Weights of a small mixture-of-experts language model, trained from scratch on English Wikipedia.
Experts: 8 experts in each of 9 layers, 112 SwiGLU neurons an expert, 2 picks a token, a softmax router.
Below are experts of layer 12 (counted from 0) of a mixture-of-experts language model. Rows are named router (the router's row for the expert), down (a neuron's output weights, with its number) and show model dimensions 0-223. Each number is 128 + 32 x the weight over its row's rms, rounded and kept within 0 to 255. Numbers have three digits each.
After each expert's rows: "raises" lists some tokens whose logits its average output raises strongly, later layers aside. This comes from a sample of Wikipedia text that the model never trained on.

# expert 3
router:138158072175119109169118096147105106158075133121122166075098123113126141159152135137181110063131078160128129214086146154061128121138169148116130114069092088142184133112126119126101137139136120107121139140099191140146106158154139124113094104144142096118138137150092157125124151125135134139141083175097051064179120127064116158085115098115193139131147138146176116203094169115141105084116098172118189078165122158135102131155148131121123159136129126021115173135126068112127092122117069089078105138161100171103120085134144150053113137117102085183183138115141155163189188138179162148137086160102180170177162107102129109127167152110095094125119112107123160129084086133110108046131
down1:124160151114163160123134125180151099137131092084073141141121126203077116171116117127179108142095125186132113126127090114112110084183105178187099073174164116085079129130170148143080122166121161221143103153118156091133146152076091208134101140139163134119115114098107077161160154150140133084104114140117173164135105157098088139126088125133087211136130131111127125145153162118140070163150171099133118097153115152199138198085152113109104156114083138113128141070125151141133153131087083112143118156167098126168101153093141110170087024151191106091107089162130127132155154104113088106090179114048074132094134099131135118119106135152118127106114104168151085135091121202107192125132
down2:074147181092142080100095108126117145137092130023101074144126064159106120112168084087138152162083117131118133132132138132114117122188113119116146164103078161154153116163124074163180052174139131110154121160140122109133137200122075151099152153174125140171154061117104104124139164124053114158155121074123141090117142166139136126110162091127155168100116169158107142113136152112126156120140110121086087172130154158119113185089131144172147169132124128094120129150128050131113231124142141103069133117153123128138122140182103095109168100115166072064122136137166147118099124142018149134169084146098179123152194136109112099095184129163115123067153125145169179116147157123102103136173
down3:134124122140095145139138117127130160135118106180105171125163152065098093140129123066087142109107074197111123136127127128067192123099123077174143150144109141101157125100120113146143135114142185150100083136166175226149155080119082141097065150112155068164108137118080210147147091098172128148155084140093138127144140138139142200116068127123099142146084125124129118035122101161114146170099111095157187149122115107157082169165129124045105131144077123138109117045165160129101163153135094139142130061110111117164173151102144111117107162141111105104203177185089159160121098117117126118162104131149152181154116108109089106105147126123111171133127171103193114134098072115171193107118
raises: ",", "-", " and"

# expert 7
router:134133105141156128162113070115116119149118130148135133091144098107163157151162135136121097101105123134150128139149088108140223061115125106085123149106125152097106167116068092130116155123171204105098077096146145140142140141091154062148078095136073115132141136152135103154131159051146134083153112179099128171190183178075133148119133097122154139176158111090077114180099149130173165129080086173139186085161154127141145079124129076096078096105105160089083134196142069091067161167163152111139083152166096114084128095171151116055128122151087091139137110119140117158173179098158120163176103178114115134117124082114114159155173158124127087226102096136162117156093121104124150101132
down15:121112112130109066072118085142136151072137115105158123098153170125088131148137138099097161089133138132142138116133127123123105125134140091133122154126132147159126148157118177148158116195124170125131163105094080157130119142128120097084123143145135125176107155114143169199148112179122113149103141132100077124156111148136125172116106190081138142142145180144157102105148099091140145084146124167171186111090140150090109113177115119160135161061099160093075165063117091130163131067174061058165125145121198090148173076082116097100134055165149093190179076108120100123109099118114105123100069176049186183156108151103229073081144143135127122106159183094126176106116120153132161166148
down16:183164077133127154189193135127085093130153104149098174143119125129098115156139059170196156146105144118231130092159125117132138132081140103083119131142120134115121102108123079125127118137131104119147108090108095159150123169099153145134161093103180103100160087110160076128152146144097130120156163119085110114141136118171105192061108189213140154136142079138076142117136146138155114126181109092138134152128054105116117157140036092115112124158147121105091140135089114162154172156100217063196079148143165143134145110120103109127091149113142105070086154123135108168104093148128108058127158112069081111124222090126154163130144157159153108171121132119121126084162136104111179147085
down17:152168198166108073193154127149131067209155167073067138098066116116126141150123135094077137159149160062096194058112102093143151191111149084133151195087106115108082088193156139172143127100181140091122137146107073152141109106128112150140106095128135164134120138076152131160137075075108084145117117132105106158154090103096161125111106155146146140147166185083124131102106138125119141057140121162135139123147092141126074103124097111119102173134134101162115158159090141188082126140123121113121102096135147103141132143119095131186106114136118123107132105088116140185202079181093159181175171163161103086120100124176151088134093168168150132121155193138112143131146111153068125059134
raises: " |", "-", " (", "\n", " ", ","

# expert 1
router:185095153107146118181134192135119125080124151113130105111096139137119160131169162132071163045137057176140177156137078175126178161184157076143096134136081097130113150144157086129127154113115152111074138124183139167124129159148120098116145121130118092135096166135087110106094166101136205096071165139124075126115135149109162074115158129090186119127088096156093100159054162141157149115145111124133133172115080157146111076136128144137094124082106125144041123159137098074100096130181137116118094117132108133141167104160142142112103191137085198109127184175088076156097130131131212118138107185153117171157164137139146136139100147126163099118129135164145087106045048162135098105106
down1:136149142168128118135191114193078125119095083131122118139144190086101153091122154065125150151097150144150171118170150073167116127183101148076103120132087140179095097103096115100156120163096155162132084142100208176158185140154080133063149183177149155147102144162174083141128091156153136152142102106198094111147147122134176094149154129137113146171127123125175133105104071130178158100157094113161086119144106205139097168113161093126134168157190149138121095172092137105168060104088138058098099160152108137105136136172110093096142101134098178091080123139145084126082094115111165143124102187097138154088132111108095109128082057112097123143094155158087185134124116107102130065154
down2:111072125149101153138123109182106130179090179175076094120102098096145093095129094086177173097147098114132100152113166128098122119128101139144131129091068127146169192156092185158084186161119106119187168091109202168170093075154191108107179127162145105074138124131131115150152070124155089082169108121150143064133148120130178155055141091094117082136113085126149143151102194140102123120112147085163138127191105161163099205077118134127071135162165152133148128115114149148106151145126083104106152125153122129129095125134140079094129135191141065122155111068136169157181155124144087139135184127093128115106110110180130156137088107078064193089095133132166112086146150109130141141160
down3:129150137114106157114149148168081102158203117173073146135153112051092173098186097126097158113131116121150111096156099057116066139109080122119093158117110128129146153093120092091144094055119099084151099145161169118117094144117120065101124123150139130147161210120167131095123141162204208104136093124132161143128124152158083136112050115059110080118119111126173153128194112144198092074113141164081107167173132167130111096164199143087131152107115121118140152200110108174152125156142142145126099085133102077135121176070092132120128091138157111148148170148122134097133113161135121176156128095160147145146092102153117134147081132106122078185103115114149139114222099129129171177132
raises: " to", " on", " in", " at", " of", " it"

# expert 4
router:126128132163127116194109097094082165148132166057176112116153122109171141178156152082146134138092125150128156080137118109111124117114086101154158173140164091108146157145082072099096170115105122079118071161110153120106078156124154075153117165168073102162112109183109127136093100121121130149145054176141142148188136132101139037097151046077157144156171117084115088116113093127157149100124090152143147108138147142126142117132167083159130137116150117087107137205113124123069144128160135100108096201131111132123148106147105099112054135142063169156171083195122079156149134098180147181177142123183104143108078076084094085187189104126143115178115113131171126162100113127134122091137
down15:168061138090092130111179087158140211153139096096128086128150109184150084106165113123118090164130180087199124092149150115130199191132121096178149106178095138138160112072135083192150124168098152112070123113124117167138085181125181153096128159083127128159144143169083106124133103113082159149052159124152174131166161151125126165078139126178093132134153113141111132137161113118141108158080149161116151141089106149090109171116069158154036140141158136127179092183077111042169121157114113116087125150181180129095112128134096105132150117138159128152178146124135119101094089097125100138058111134133133106058126185138140096070124153086130145112151111124134164123109094149114091091108
down16:088122115159158091116083123169107138081106154091133178146156154081130121148159171134111128120108169088151133072119140139120118108193181084086088160154164122155086140155151199094146088107184123121103161140104146099162081134132176148143127144066121071107086112122147130092179143156172160098143115057161123143114137116156161167166177097174167075138154169126104046132153104062150138142163115130069105148108126123125052075085089155146159149100069128149115198144141116064128110143102099200113121156159173054183099155132099133105123166091094120097112130144101081147187110135093150141194061142129109112129123123156136121135097135151137183162133133101129096105149116173159137068151
down17:099159110106144114118145128143169177156119121116122135151136113097129140128117150142079126122118092092191137160108121170103154126162152125174129130103143156112156166150125163137140151101119157164128058147180112108138157166082142137081117103135153154119148117100149113116097167092167121178124149067196163227107107089145164092135182131128119171128129150116125064147105114130112094094132175084177157118050069086141080110141106143094121083135123086156152181090085138106075087111072168106171171135116105101202123082137116186073142094172165124090117115119140201124095096130128157193107098058144158089169143150140093111127104032098100153132158131145179111183113094141157055112133
raises: ".", " in", ",", " and", " at", " with"

# expert 2
router:157086123133149109144085157072125100128179133073137120095160153157118175114158135094122174125080069119172143074167076174127183117137091077079135123125090108120129152163091105124135155148131139088074154160142140129115126175134097095160111171141113062145142169145115124072138139113118138117115120141076155063082164086118166138101137128116131107145116087137159110200152148148145132092195138149140141175154131161168149092172144152131096110030173127133087140148143100095092136131169127029088106143107133177111205127171185144105087179116115120151115145171065081124117146109121150119210095172146146139171147128087142191126109185087113080127134136154116135120080072148116073133090
down1:173132116069125094124122169119086133120131143136136128149164156133149153133163086103109195142140148179149113126118141139138095067163104147162075164186179109159107100171131169121158120118131171141086106079130136173144149191157101147084128093095116177143125144175093155131100108124184172174151117067153165139164113075059149099122135112211149124072078111089130092072149087124113146095133112121130141100110132150167108179114162146083150199142115087085155142149153161140125128059098155134160083081083121147103097229122121165139077067103134126128127088097189164129141135069102176165127115139127091097134128099129185133111110127137153119129063190139077046139138133113156096129113
down2:197180100125156150160156103102084098101096163118129125163168097178125112147136086143140124091125100192138106103169107139111136138154125099139125177099173120118133137101113123093156131084068182145161120163113128239115195134190175190171144125115124084120128082053142103140137147159118107152111140124123072117147151082123167124105104095123176181080116109124171146175169123090144126162083153091107096119170091060094163180152127107121138178196080099111136113189130088110135068132116101104073159092133118112183194142145110145120093106094112093191127129093086111172137109126158169178117087088080114072083142094091094154135147114110156134120134133111143168148087153103135181135117
down3:137144080112095185161169115102151089179157118108105174112158172133175100181110084110122149129125164097139117162109129096115146175076128108131088067118120104168082148110176164111087082118127171081093090116098148156146174143101146047075082131117110092089094147184141113084199128132095126150095144112077131142135083141160127170173139144078186126150102099141102130077127170112094130089181173129101069087125153150114101153160186137116103181113171142101165176088135173184129079157105120096149115112137124182123121176119102176165126117118113085102134116150113141141149196113110135080177064141093168112171139109181112100122118123112068164160153157161148111148054184119120150148082
raises: "in", "id", "ad"

# expert 6
router:125124129113074050154151134109138091123081160061162156078189112133132132098116158113194090122110098151128199150087126179064115130141147163105137151099099106157138137168113067059091101189130118104107139144123141155129159152138120112145096165087107117158152135147132160128147104148089167132147130191095070130150162107086171154130150131083127100180143112128113167150074165181127089079173074161177099111094096174189127068147159182096095176116141149087138170178138113086094103105169104146078104119107089074140116102166135073121152048101125149102131118149087115114123100111147180173103137127118123136197105098146163138126149174134073099176114045116137133124159111102111122108161
down15:166127177074162129152147142060165098132161130085136173118124121110100202143065092145229113118152158116132136162117108151127141160097166141121144069085163145152124069091102113186108125123058126118116150183095132136128106154143126152139130104122135113117132110099162119086146102162148127147183092126085122123116141129099065050131069129135127122127123135123087102110153159147168085100091119080118142074199157132111148115153132161103123193113129166182151117052200165125174148111164136146108134074176131141090137101048150138115057129135139109096105125079134141179116135060133162136093110121125130155141099169164060178145168112115110191156184119125155089190135124081124112110167
down16:122078160171134122111091172132107121115135101096099139114137128183147139167140135145124084172096132102126152147136093092139129132193162107128064155173172129079141099123123108075115151121165120120176165147112145125095080080088169146095094172154154117171112141113104112133163140153054100118069081090118115113172144093130153146112217097158167102117226173206087131082090104133097101185179098121180128105099130130176123194162116152106146170082147092112115186105120153131109156200140084156127077121189118153131115151129148119146118057134063110080139087127095085160166122107104134121146127103141104141125155061152161092084118156146129083130114142140141154113092145132209122106077
down17:142186117158106076158073154167096096079125062160084066153098077165181148138112236147166120106166105149126156106168147129127136120120146153102137160132125159114080136114174142092130058204117075095190146105084159151117179123114116087119095140097087158120093173111138143114129109146113102168068194148166103129137173123116070131148139124115140126141133098158158090135107120125079108102117115104123128134110105177096160118105163128126122106164177128156121155174139163101145107113103101198153091173070171067128148082136162095172175169175152147131135106109077118189086132122119144148119152129094072150191119058139158075120135115090187170142146140099092082108129109116120164127088
raises: "-", "\n", " \"", " A", " The", " and"

# expert 5
router:198094073135141119153136099148112141109159132142128160123095089115104161167134123145159140092099123138151151136088091119094159162118123122177159151159112084116131123125096107090098137158129131092049093111159144159133094126124159096112087100171142124119109143110093159131088139134111125176077112162075131102144145147106097091056139105102150159116148107117093115153038115153190180134140133148189121110187141195179064100151166130134105104144148089048057186159078096132150079159173146079134128194169082094171166062190103127113121155129061122118124193099091098160129137119164133148130095135183143159131161086134184181126121128096148139129092138118154156185085138185134071128116
down15:095125150098138104165093092149087162150110170122108146137134090157151152114095102147112155117072139075150116118113098140134172191112164161166150062092102143123141131116132062092139141152160129113174119104168093060104157145188064150047124154104100178063088092131177127152160139166160137126122098143134149126165125146091184067169126118097091149149173131135103141089181179121081060159124107194127132178135174148095151135136097073113152133144146130111050155194109120137085150112130095097092124086155094074116136136130109095117175095131106077115173136103156125178130129076096117120158140160085151086146157179099154108120155164185061184130163146141077136134173175142149126080141
down16:133093114053144129143084103122157110111133135125160167117082159094160125101163165120096139095156170187136127149107114072128157174106177135150123083020085092159107081199124111148106109103161144088125052106135148091117112134071137150124076129170078120160134149133081094111195102158118142154130146124123122109142145131167164124162115119066188084142104130144132151131108216202159125139145142132095132122082092100136107155205118148127061131186084176083119077152145119127125118192169124156123128069142057128119134134117165109129097065116112129110146129159094124091119150138099170152153166134158112169146176130165116133074075171121128177081144140082136160113158136109149138137198
down17:166123106139113161154123136116118101190178097082156160129077131090115115149093132101051165115170130108151117066085104126133097063134096118157088128197129126110118154144188128160113087121078103129109110130137161122134112186158115110070085106181179158100128089149080117149118190125219167148116109103130127109157080076141105094113149122167156133156152124112131138121095117112164116194117148129118176138180154152131113106179128113177187110202155125121137129136081123128126106161113142092162152147166093173182084121177066090100118072098177168103170091178150167147138109142152093160120136089173101078149111163130096123129085114095165091090186109127043107154103090107157167085134
raises: ",", " (", " and", " in", " to", "."